config = dict(
    n_layer=8,
    d_model=224,
    d_shared_expert=128,
    rope_base=8120.0,
    rope_fraction=0.5,
    tie_embeddings=True,
    init_std_up=0.0334,
    grad_clip=2.0,
    warmup_steps=200,
    schedule='wsd',
    decay_shape='linear',
    steps=7221,
)
Below are experts of layer 5 (counted from 0) of a mixture-of-experts language model. Rows are named router (the router's row for the expert), up (a neuron's input weights, with its number), down (a neuron's output weights, with its number) and show model dimensions 0-223. Each number is 128 + 32 x the weight over its row's rms, rounded and kept within 0 to 255. Numbers have three digits each.
After each expert's rows: a language model's description of what the expert responds to; "comes before" lists some tokens at least twice as common just after its tokens as in all text. This comes from a sample of Wikipedia text that the model never trained on. Tokens count by the router's weight.

# expert 35
router:132110059101120132121151188102170097122187173129165137158135129166126157140125175130147088139101148146094171149125134066163166132135110113121221093100123093099090099098123119128173158087117119203124101111173166118123124140091149135148145120152085118097063103131086127112162095093097138134036118109102094103094149153119073154157115148152110106117130078207184123141133160155063125100145218105136121129085076128156186093105097081142149141142151108099172146103154160166191113175130118178109115121124147111085088094136154140117136096149079144142218174109115111155083166100083099109130145097154087118188078117094161106113116167145137130090172135123116117165098136149148194120189
up4:189111150139106151155100138134167100104103085109145096045052155138106121151105072137104170167100121127099142142121151092137160109118114106176124156113084080091137126139089111198126058051132132128115170059073180143136106136110157086140104101072101088147150122111139141145150199117193170070116154147085132139106121159145149111180060134132104153099138093145141074092077088134056124150119141150130102163117150143181146166141108156102144163133135103130137173138165127141132184129165121133127184097129112136148131134073118182141179064096170109140119101173182183096175131150146127043165149149126120117123130111128118102095158075146117185077087110117178109132106190179115148141110
down4:122092134140116136083153076152175160112118161121125134126118178144145174124118104126173192116173117159140155111135086140144032142166081156180117111091093187142113134137087126197123086122111154165136106084122081136138115127079137144116107127191152100115151130110110138144105144101122167156171159115112093044188072106175107113094131127124108105169125124063169178101093167105043110129164124146107131194135119123123136139077149146131197163149145160145199144090087038134133121176130182113125108079112163067152136148094113069133103124130119125113112085160155128094126154101061133169128113160143125073148128140079153223103108102145140097099094124158105175144163125106177092140121
Description: Digits inside coordinates, decimals and big numbers, plus units like km, ft, m, million, and Arabic or Greek byte pieces.
comes before: " | ", ".", ") | ", "°N ", " |", "}"

# expert 57
router:171059137157181128136190133091134117115068118158087129154118159102052161109133122133068150101183128104061147148136121131098123095200198143117170105105178103140131100102125104143149124068093137145074072161122163127167121109107091135141134162136140124133192086101116137106119113162166160132136127161112103160119096187140101115178132125129131104098153143126103160124216142172056124096145108161118121131073091112106077087115084154123157085150077136098126155092163140068180126084075106098094132048160143165147150182104163091143057106096110111133122139070142158179131155118150135172094155131130161148160122144088119108206170150094133139143098116110169101122093105168138070123087
up0:097153169172126182082112133094075040123070104083102104160084138132145111065151120154169169109167102111145177106116084168142179143135087127137125066106138192096079059148156133165122135154178142112121200097100117145179105125112155130102160110082162146083113127148132088167153146152125166150133138091138116150124116166137129101130157103117123148085127107181095168168143152136161105071099124151127131086082203092164106139105102125103172073133175183079124140182173107217120185119105107110147136107132121130178148137213169112131133171180154094157153149116072090130148126110134145088145120145124102132150077113136065174168193147125153110067153093110138155106129099125113141145149
down0:071084098101148131191137114104161148125132108117131194119134129112122145149113150159108149130090163127123097144118158154160096139143116167108200160090121066148178098104107145142117159148121196143023154123180158150115146148116112131093145110106114129163190108144156087156175113180160122128141112178092128133142129085144159192106149128102128136104153163140154105156132089122082132065116131058150165114146129086066128130162134118120123204126108142136075140072150188102171165088142101033143108091091071122167116139139162103081164109103190141110194125098102125187054135126167122141097187101117126098109122112092064063095100098098131132128136125106143156187082142085155134164115
Description: Opening parentheses and quotes after names or terms, starting glosses, dates, units or translations, such as Montoussin (/fr/, 2.08 m (6 ft.
comes before: "1", "2", "W", "3", "10", "I"

# expert 59
router:177126159125135160123139151138124125148097129150137149152131179061138148090121108144187141175135164080169119052109135116154158083136085144155104125169093137149146129110125130119175121139091180117102142099104070131075119143116060058131154124101176102149143107137161158099099182183159105117130117140154135126083139099124110144122086113170080122150164086134160129150119176097185114174121080119112118148152091100122143132098137155108108100177095142102128119119083116149176189158100092112118102138177108114086158206119108171178096149111095097070099132138130146145155137234105105131098107118211172130115074064087149137064122036121148170130093120203141121124056166119146164121097
up0:143145135162112204116090119096109108148089138123136131176056121071101129070122097109116100117128151163094131102052142116163123122121142101131171156128103175152132069156161155155092141135121098144154160096136135146138140106223158139138140125097130139095107164175189112123092115178136160135113131155106122162157110121124076094116146141163099107119134113220085183218148149168103141072118188108119154087115182104085096131108114138166141090113118163125151144186135088181143167125196082150166161076098105115182194189198096079143160118125116134134064159135104109108136076075131131061143078179154123134127121119148127108170140107089161114128142108097112170099127099139161095075118
down0:109141086122143121166128070117129158117090111107166215132132109075145173100165117101111146161098124111094103114119190155104122176170089182121153098100130102208131111179138106150126131156144140108075147102160149216073160164142065109098166087109146131113127095153117105115183151104145111113153117120112110134166096095128103135134174171068120145114116098174131121153146179107154146103167131140159113109177085131134122130142155102149161149149090135135089124110096146163133149113106095117164122071165043139119094084089131106144180130044150135080195143094053144142089094145155133138149149152111064142099114132112131026121080109169145104156103152126166159197121171060180107137110
Description: Month names, time nouns and date numbers, such as March, years, months, days, end, season, often after on or in.
comes before: ", ", "2", "1", ".", " of", ","

# expert 19
router:113073133106123118110073079102158147068126136107148132166095120115097129221140132152110160134151076151145154162123084148166107059146164130162192134102077128165176157154109115166118118162102184170110131181100106137163061123063081151157162117089143147109146133104152137102125170121128200139082199145166142127105104154118112090126145129087121131084162150088081180081072180071178104134094095084122138129134091108128121100111127094138175155116161142099117098141115092166117116169088122130108140098148127104122124148124143059099128180100091159160082156090073145159133119109202188052130130120153146108130164148142172166169155161157085141141110119094107061153175117188098124109157
up1:102146124128087119112097141082114076085110091119148099136104147100107205165149152151081060146080126147146111126127121137166111100113133103135109131179113147085110065113081196035146182139160094131148132137151075129085097101175109138118111126169109174121145102114159158159138062131102098099127123167182085131129176143153113204076107117160099117149109187147099108087099114128124167231057177143084087168196140150123136133096176143105141126133160191101050105132118089142194116138136161191133075189085116117148140130102145145117160149144185177164153136139126119133154096162139154156165122125120132135155130099164121162077144099132152143117167156170088136102125160105114095165123
down1:178141099122111152181149109149126124099144178129151081148090148092146109187110101116176150123097133151126130141063149145152104162071110107163175162118156086115103147211064154094102199105091159135141128132094144123148205109159163137141129202144136119097207108112138178146114117050146130179157113094147157085147127123113109131117140064089051111106046100115191144115119136144090171116133144184136144133158059109159177172127064148146134126186161128132084131141079128128128133114034093172113095124157058125170136148109145083157134134127121137135148067087120158124128185152148099175146105131136111156119154120106115075118134131116093139110126083080105175122158157108118114080125
Description: Double line breaks before headings, tables and new paragraphs, plus sentence openers In and The right after a break.
comes before: "| ", "|", "-", "The", "==", "==="

# expert 4
router:065096095197143144106149095161073159123137083131071084145100127095097152117141103115159162152149159104155135186131117087158110120103132106126132126115140152123115034143119082084061140080152159141141121078109104109113101123117144106141140116170120132170199159143149165088101101184161088135154096092175139160146095141120165121159107146114064095157099027082119092150123178135121114135173104113151090129153090122185131142136126080129141168116118155105130136163186155134103145169160196137162135131103100103108143105080072120185145102074097146120124108096117119150141135163105087144122163107128150162122027101158153145049151131065168093110191108155114147180141158073171173135147
up0:141136163183058185129108104141151095120113076102100158190101129127110137121113132129119132173118095166153150066097106117098130216078099101145131102085076062107152130094115133092137144167110118126143165112139150133139121136103164110113113167096162143087089120153205152108086110121090168152110140113110108142109079151150125074120142109145141146086120134190104120177172148145158128172055152151156151122158176121123110114098094152084175066099173159083124122177132136193196142127160068138167172121093059160174116174164087117066107110162120122148104135113032129110133109118149168118136168170128087175117083109143119143159146131127104107074144155104083166068135068155129171090133
down0:117075068120106087140146102151110094102168147104107182164206147105148146164115142117119159092130138092131103118134203143154099106160126156077160149088144125163104108104103143128143210129146158092115157123112090181090196161123122114160136097176214134123144123170112081080153130122163130132168125086086084166104091077143117150121121106103131131147136127139147131146137119054158151101087174119116130097135083140092170124157142089142125108161120126109093134181127101137133148120157142071164123099143043157135130094081115104119154137066171152109212152106168098145033137126155124106120159136121071088132097162194098138113160118102161133109133140179161156149077176040175186135158
Description: Nouns naming sports teams, leagues, schools and organisations after their proper-name modifiers, such as League, team, University, Cup, club.
comes before: ".", ",", "'s", " in", " of", " and"

# expert 2
router:128121154133182148152073166172120139083113168116124129147125121133153143175146098154176096191086140082152112124141198170143122129135116108060125157193119119128167147106143170122105200196160124098110057066110097103119166187098102140112146096139145153110154146141103097084125152091080104152138123153143150137168125154136097168126110131145133130142196115162094162093110127130118123166143121077131108132056133085146145101116074171108120116129158139118163136116069087041084047134108133097148134122135112050110078057176133132125145155097175088121120096180127105104144137157130189181132163123199143118098139152107101119088136064113128163105056151152147139194142147151119094144067
up0:157106166135093186095112151093086078153113115122125142200060135086096146089123101117070082122108113177122146124132132194170085200098096108111126160072081155116156107146128126144092159144070163122121198093060144120116093131105146093173126155040131144129116123138169072171105124157108129123115115121109153162135080171165150137099162160124140098091150100167116149201202090164133159105100127103101165108156143101140098156091121118118130144107159204112082153170168149169167180135149121122153140131106130142143136134179127056091138124161142154128136123171077162119096113084147153039112117159107131155089102139165148188186144135067134116091185157114123159079117089147114109135104
down0:102110074128107129130135160113074104141140180113068153131123135110162128105123137171134143175113163093128103090087178127135081150093126142112176107098108111127153100094104132116133142163102146087078104140092159135089109172170108128137100104127156078136093128120096110167094087199133141190097166118064146076114136113091087189121136145129112155177212120184123137108151131066121160135149117122145146125142094116047175129152126132061114131132086114173074107148078124164199178100157196123128168094101111107149154071181161100114142154062183149091199141142083162183066131133145118075137103164121129144116112151154098085129177149152123083131099131098168199170106129107155131186146
Description: Final pieces of field labels and headings in infoboxes and tables, before colons or ==, such as Podium, Specifications, Title.
comes before: ":", ": ", "==", " ==", " |", "ation"

# expert 22
router:118126185067135062113153126104080136124127114107159134154132082118150132102137157151089099115164147115158094117155101169157089146161098139135181141071119127105116145129110180096180105087122152078081169084106205137110097113149170170121097128149150117084131112124096148154120142087095111176136120117109141103159121113098155133083069072074153166146102188088072111167185074162094076112131131078112150190141155173156121155143165205117084141133168122189118130102179128162051177097124157137126136174188144094192116106081147072091104128141167100131137146135187167151161084160126111106106091086141135113139145187093099124073122108162204125093092117133173123101109123123115145129168
up0:146111172184136173059118144142122118095102105138117161176093153118111151103133146046091143126155107200146154157136126180142073150069097142120136139133133110065136123162066123123143194193072109090114172117101125103083105132131127103135119135041142120069065120133093068132110128117113170099073139067122117153128153110183112143101117118162131142086157085163107151183166186153155110171065098108072168130135183092116139139117086107133149126127095155104151161160171149151158152136187112129147104097111099169169152153138165093110181133135140125134106169179092125141110143123169169041140151132136125174109124161136119187186156126072108133104190088099124114094135077140107082092133
down0:095074105164148115110078071056082150146171063168155181119152166110176169138075143127105107159100120151130094140173145141105105159149142092101186152140109116139140100160099135131108171182108173144121142179098094137116134158107056124136135129106135148140150136108120080125114084192175076148100116133073089109154128096108131168152147129098133150123174136147144168165168142089176170136112122075129123121147139126142171134184138162098183121145084117090096093129155142122120120094177126113187069123070092177134086123158151072070167145086143151036149142137023167166105136125172113093145115107119158132134100201137089136146107098169140124128075150096143144155080167105147076109167
Description: Past participles and finite verbs after was, is or has been, such as made, used, released, played, accused, or the -ed ending.
comes before: " to", " by", " the", " in", " a", " on"

# expert 7
router:122120148160165070134143051151077115143079161140118112127095124148115147143118120180112160060113089148102173155145093111080125137135123129152110099106136198124134142132154068138105122078073158096160170159168106172166150075165104146146102109184107104187084099114125191085100089183131083124166109135115119144148093121128137133158115158148092103171060189067095149175121130182081158084133138135127042144132095131114067139135122215178173186168134133110074155136157130151126057114098165127124115132163157109127148168159151062112070114084173101175102112099114163163080111146130108149148070149123165172153091150150112140147153126116128112108138121091106091153161118142150099168161
up9:208061118075081139132100145105100093104121183083128188169128110147107158155176045170172147081115093153133180101146127113104169177118123156132124127147139217133094175142080138127095160150094079095141151162093127129146122144121086116099114100114165114131085175109065088108182075165095110100092139188141125129152158097149055149141108157161124104126181086160121101141197156152123142126049165089138133100106135166135113139121146156096145158135082140126158108109114130109119087146103100148092146105080149177126146147106137136204120101130142169109153143115137165101120170132182068139110120117132185111110130182145122089097126168111059077186188138115079091102157108169112105127142
down9:136160165127112100066172170121134155097133126185158163126094118109107157115157170083197096094118165154139128131142088114129172106157134103055127082126170121170168135064124061121067199139154172143122117091162115107079157129154089148117159141082137098115151150154112118097088107073087137131130170113110143116217108144154094128145059153070111151158110148163101176139155055108165127154153109116147097140127152103141120091182139142105159189110136071144129159132095109128076083158129101176139124137089145109050135145117118177065171145133144116064137161070118101157135099166142151089130213113160137122135114180122150124092098119115110140047133170139169125096115142086140181098153
Description: Pipe separators, line breaks and dashes ending cells or list items in tables and rosters, such as after names or weights.
comes before: "\n", "-", "1", "0", "- P", "- "

# expert 51
router:165096166093154099084192164179130131147133096121122135164140165175147130141107114155168112113134158104144069114138110098117135082106117104115153150133111228107092160112103122116111130078153132069119054120115107117133161161141140107112136133141131117166084141092163124098157093124111096108162117082115117057088145191174122100073075101177091091201084124142150111090108204092120148147124129113135090141122131118139174139105075213141074169149117134147159117130157106130154149089110112055164131121206160068115116092155082080145096092117146107141094167168048112171124091152131075164130113119185137123138106087172125158135113070162099162130138110146131103146055165187119170125134
up0:146107193200158209128075166114130072133085088155111137191081093119119163046165140113106099139144110172133089102126129131176102145103059132135149117092089144134094114137138068124101153154129162104130150093095120102115131134154121101184142125042131142098101150161129092126135159166122182179127147091123132142124090138116095104161131148138129105111169139161116079232131127142171103120127089087119129111122145099149090156083073119157132060111148237090142148170145138197198179137131110122152146108122072119165164123141112108128104109177164121141102151123088169141123106139189141095137144167097119146126152130123087128176143167083136093074142146120121105065104091140161135123196
down0:156141084152138111145113137130180129092164118085184190104137179070125163096145140100144132151123143129110108111193152128113141124127130110072135148115073085129182086112111138134134161210086164086116125102111111121101138132165108170154085096139145093099165122111118112164088086155197155126091120184055078151078130104149139137090110153146152152136152168131151165185116164071120154149153085123189101173175094096103094114129099176108139118187093088143090120205121134140153097141147144090148149096110080095138080108154129053115131128084150145083194192158138149224098158095178130114102146163065118100122167142110103065094126126130161074145090118146095083148115119126126164117148
Description: Word-final suffixes like -ing, -ation, -ment, -ist, and last digits of years after 19 or 20, such as testing, 2018, 1970.
comes before: ")", "–", ".", " |", ",", ", the"

# expert 34
router:133124133142142098111050138066122133136144117153157125107121117097080160140134098138169108083131069176108161155123097127108167097158093081141145204163148182122095074153117114118091086066100172141118147155131067129160104119083111178189067141167209083092133132124112196109135109158114076135172134118095112072110176161113133050152154088150066076076077156101103116105096166183083143128122104140157139125166088175145095099111105125147137113134122131110165134103114150104135104136112149154134148102148175102180132151043159136147107110144098171147128160147164226163126134108186164126126149115050126185097148135121176151146069114101127129093148129141102123081168107117120110132127
up9:154102086090105138124157149122104071119039153124183159151155103120123137145176056131133129109172118117125138142124156117069092110135106154106121098089150147129129135126090140157112174130144154110107158154147121107108087173138115093161132115099080100108154162109086148121171109147178109108118181204110144090192198125185085120189097157128153096141131116154115102077205144156124084111049106100153157127111164099151122102088110129104147127091084148094143069095185110137182105129136148158173112107044146122125137155099149177206105113176153110089164172141192155155117106123099074131095164148103150141088114152111131081154154206099113124194191119156140091133159127105169111148160
down9:071145174123145103099139167063139159116170115138120169145120082096131152081130124158149072094162102171157143133179112096090117101227143136100124118144194115166144103072153082106099106094122168134096146120088101050142171124094114176132172139130218155116153132185133124128130104092081125158142145176168131128185100137137121090094128119145125178138057110167103177166122094078170105131184126133099144089141092162127118059134135118133201143134143101173137147152054097152117124153177065097107137127164155143097142183164147143118120104121116151086096127070151117112170120118162130125116115121162094107205090164146180142102087089107113122054147159124152085103125094095115142113097
Description: Wiki structure tokens: table pipes, section heading == and === marks, line breaks, and sentence-final periods fused with word endings, such as es., ing.
comes before: "\n", "\n\n", " The", "| ", "0", "=="

# expert 16
router:114138087074131183149153152136121148158136132128115152144150150095127128110156171122199051115168177145126171070118092103145105105080099112117150101135100128164125105106166097116096110117122082088138081041073116146100154172097142082155149123132079121178088172175127086093202079227137102121108089145194189143081126071164102133145094166175101122178061095172116118138122129135097127190153142124122140137178131111108123139082132144115104159124067148147183113128151102187138141170149116123118093152178138139140131142176091095153153100140082131106126104115022165141131127196080114163137097102177144116125069099126124135169142143090179089121127112157132149130106096122112120140135
up0:191127170148093147118093098093116126080117155131085137118075084131121127109109118104081079107163156166089152106141092159174107180155113083154161120092084140062151136106112152181165122146108114095137146143096134180138113093177123126127126161097122105061081161140142111152130172153091150163143122149115151136151084169094105132127140120152128118134133141129121146178171168122119157144104161116151173080167231085121159145081118085099147112114114182122161095212147124153158186128161112107166162087122110169188174146137173141042123152169179182163105125121083109101137130139147141043106126145117113150072093100131123154133173196112159110084133162117083142043135086185144095103127
down0:122095116147142063098109101140127153110161152087116207143141154081082147115146126097145090141165131100114136121132126166153098121145167128133109133100169109148164102102126145134082141169170111123087095126116128176090166206114109134141142084118095120095135105158167120102096128163138082159100120116112107127098129112145108208082137116123117117129170126125145113155117138078107152112149089161118132208194137116103077135134159163099138113175119145159150140191111133158167107086151147074136126124076068159154149096178149069108106066050130145070177144135113139248072113104165110120140119163118117151055153140195149079090142137143114156106098127157135155205073137083196121183086
Description: Everyday nouns after a determiner or possessive in prose, such as body, home, family, town, world, song, album.
comes before: ".", " of", " and", " of the", ",", "s"

# expert 18
router:173142086121170154127072151141096117132113062126118158164117149057117187117123121118074078123151143116101124078116160088167109134099127053112121149192124220075102122109112134107137199138136168058184100089080091097098112208153137181127159112159107121174127163126156104149142076172133092127139156059143159106140138135158091139162034163111110149188132161131076105115068178107176137157162126100119071118151168106112122162119102180110115109185082123106131141125122149109148144163087158158114123125123107096164122157138122108142118153097176127160111168141092125152070121093084119120145168151163115094090122106119160146108091097088122155145125189135135157175092179175115135120180
up0:133159185140146155109085117137108091090097173117093110176148084114127118082125191136138080092160137163140134065120119175153110116077146113158078114139085148113159149146116089135104128138114142123077128170110188151123106122156131111144159141088156164069092168195149110140117118195145158152121149116120176150044099185146118108106177147169076141103167098155101094140115106193157126130062102056061159123144171115128118140127074110120149089115130185110126156173153123161165107128156051117155170103093107137186181163177096077110144169173125101124059170134048130108114162138116171058116146150130081135116135103129087112151096157117185143128119093121131153090166075127124093123147
down0:142159096119159195165070115127095148085133098112152135168161153129176174114102096102113157155116146167137071147151172173110101107175132166111191144101099102145141103016173156089162142174181198102117121108072151117111147166160076135097148102136127122115125112148130099142115128115111067134171129097081058135125144091170105109103128125068105153126133132154199154184157163076166194156154112099144154170133080085092126091128150099103137154119124099104113104152139108080144175116103165084138156121122055148120144123142137099123148111079144107114195152121061171199067186135138137113140112158138106141130104125158095114112142178109119140113088136138151167150028100136142125159102
Description: Word-final plural suffixes such as s, es, ers, ions, ities, ments closing nouns like legs, pillars, disfigurements, before a period or of.
comes before: ".", " and", " of", " of the", " were", ","

# expert 63
router:161168114088066117149100032167139143121126128145074098078123101181122146179138129137118115144139163070119158143151120150177153098135095109187081150087121086121072078119166123163115124114150102155114061164108130134082136170148138080123159128113114172153174109119141126143113089140115149116140123063179123144152160128152180128149123139134126111065060109161088090140150150135156127121112118088132133146173102110096190150132090105123174147101132161185182188204057176176116165087200193138166140109133087106068164079078162153165150129109100097107160056154157117112116165128135183113142159151088127089128112172151135142113097185125110147134110109110140146163105135141099139142054
up0:120108099176131192107073146106087104093128136145091116165103102115120186084121163136134121129142105170156140117129125157162122131143091138110132147157117105050098112116122134131108154166146144103114149169141136128148114085161114116164141155075104129113145163176156084163102084165128146187108111095101091154132067135114083133062131107104099116097096147145102166174175182152106118111080136090139148161150164135111110147095098082126118071144146196108103132216141136200147160137137093098176138092113032135159143201187125138089099151178157126170126128102041114107139087125162163051146132200112082137097145174134135180174128150149153068114173149137102140071154081167142099114157
down0:089118067152145118153092126130077150114158121112088235108137144100146124123130088175164128117116147138096141175135145175124085141132134105094130151109094076129149109093147111107058150160147163082110152151130099163134126143103119079141125137106154105140184122084147128161125065118141077160144230164051133074119088084104072164100112157090156087138161107185142153098112130108132176096166097104146143107149128123109118161122147148165185106134094103132116166183128121136141175093153133099139181102113058156120163124136158139125186140147174095051147137112123176141067153127151067145121117128123169098143080139134126086167150067160120125097115195132141193137054105075201125132119
Description: Countries, US states, cities and regions, often after a comma in locations, such as Missouri, Arizona, Scotland, California, New York.
comes before: ",", "ia", "\n", ".", " |", " City"

# expert 43
router:088159163121176104103118153062180109156090090142134121088115138123107082158134146141158106123124104163155172160144124171117141116110107138142183142115133208109100171194118082113060100142121128162110150156110052133171169114112108157191049138123137093114119095104157204103126087096093075139165152125103090049132158127111109106102138114176142075089097167085115091136125164157084149151162129106136136150119119149155107072122130161156197147170130145188103192156102101127094032091102147136153157089172159042104135062106156137138063133147156131138110105149138176120156126119172108190126080180126131130136118108145146139157079131094120179096137133141118141107167151099145121125098
up9:203121078096134103052150178068158105087111166125119129164090086140128121126204087175149156132176098104091112124125098119107128138127142139187070172149160124132077110135137100161076157111157133145152157148134130114153083178092125101086177109102152173115082160135074105119169100107178061076115138139113095113166164055183067150159092154113119085120126128098148131051163148168111099132084148131108170102078140121170103123052161140103155149107099135186136101116151160112122143160102161146147101113089103103128158153101127112162134091166171119090191176139139153146157163126121125156122149138106163127138112167137058120169168233118106111158179124159102152106107135106161134165151
down9:155181152078150110119111114090156150056163133140121163172097067100147194117200140193147088119164136120153164103150111110169135143189117084113096062145190118135159130072121109126119129146147137133105123117100124082108103125106122112144205138083172091119168096168110123188131133114073096130148118174130170124146065134150159097134135151189093123126107054186071160113129117070110118130155136145147165097128129182129135080182147108129178123069100082154124201087082091098137164138098066157142140103149128153125148159173146135045124105112091094090103138087126100101125103102164128071163129127195114103150074143134181144154156114100119173130110164140137120079164138123153144112175
Description: Closing parentheses, colons, semicolons and table pipes ending a number, date or bracketed note, such as (2014) or (PhD 1986).
comes before: "\n", "\n\n", "| ", "|", "|  |", " UTC"

# expert 62
router:140169195154120085119110114116187100103118117093177149164101102130181174177126125164194110135061093148149169111172072199095085142115091136153130145125107176142120152137147149118085085084108184101152162088113033140126181196076144207127136122183152131153168122111100133102103085114104075143128124148117149170147108142085124104113125172171103086116106141137086132144088156085175134141134105144168088134125094150148091025132161164188154120153143163129105116151086082079099090138106140140095123148173130130187112115112138064120174104118110090165124111147132111132131149134130115169133140157167100116118129100170137108108095063131109172053102099097106112096162147087112102152173
up9:185114136109072115108145159123100129120137129111126179157110091122106151129194113154171213078180061134140113112131115126126124147136114184152146157169130171167096180076130126142116157138150121146136140107129096129128109134113106098087124108124137121124086205115050103114127100130121095142106190161143117119193132103172129101166103100152133153096154118155133157156217156120098091127067183084162158091086139150122078142089149114104124139163093139124156157055215132114121147121122143141145101108154136140144151142154113159156085130180189111089158163126108128075128025121091064157110171121123160083128112191194137109105145131104078131184192096087056108090140127134138148091131
down9:149119156130082162125121180105135148107165134175103142168146104097123141127169147096188062121137136137138106139163081106123177130162118139089144102132174097140090163074088108067154148148162177140071113115127079067090107118111094106115159140053163125146131139175106115138164065141094117115166171143096146100204121138121082115159150141111087139161095108157110155133118083131176169142113140156154161115065159150113178095183171151125192141106092097121107152157162095110146178099151077149119124112086067121114154113116084186077145115143105187085118123075154126125122116080164096088123162116153145119141098177129210166079120079124152172100161157172113088061063149110144140063138
Description: Closing bars, line breaks, semicolons, percent signs and km units at the ends of cells in tables, especially Notes | columns.
comes before: "\n", " |", "| ", "|", " | ", "; "

# expert 31
router:093120064127187093090165133158087193160154129143124156110147147094161142102103108120185116087163133172150087111138114105139115136124111098040166121118137159093131084124118104137132190104113139166035076081061095124141114135075165097124147138111117135150115165112136128125134142179148072080173125144160173095070088097188099114097099125070096045168099071150107114124098157125080134172178144114141154102156159144149093195138143172127136185134097141058160101149138085176105155139183186125155119141138140097150136110107139117140157101136155098140137132163155150142149150161141124132121161108140155113136057147070154134067200119070154094122173116160109118162088163115101095160152
up0:138119174144126175136114172098109063124125133107083136165115078094101128088125143130075105108134150157057150063089123132170097162139093105159100157091086112046175128172144097149092152158156140123104180093124131135175136111182093104142148176124150137109110147198143104116077141122140136125128097099107131166148110137176118127125118133107148109120178133122133123220166150131158120134094125145140134113137146079097053160095167098098105062127153154094096078207148129174144169112178130103188167161094125099193163163184139123124073095158115149160143129125029141150123116127175122059152180128127108162137164144138123159191187163070108119114124103132124169066118076152132125113121
down0:090153130185114111126076097146120136166217177082122190151134145051019117132137109091087110127146125146118144090118162142154120128154161144060169135088150126135176097128114180161075144146148171120112124126153171180109175167103138089116118122079147191125120130172072090164153109139146059193143148179089115133148118087108099153100148122113125137160184128118164120108102096064063120092155088120055091165152125135081102180134132122062146149115144099144118134172164150136156134155166124074149143051093098139120126107142139142145152136119117116073193133099084103180109114156114095119119175132135105104127162168155126098132141138130162135095107142167149186137115144078175096168167
Description: Final pieces that complete common nouns, such as -azine, -ure, -ron, -ate, plus whole nouns like system, program, region.
comes before: ".", ",", " of", " in", " and", "s"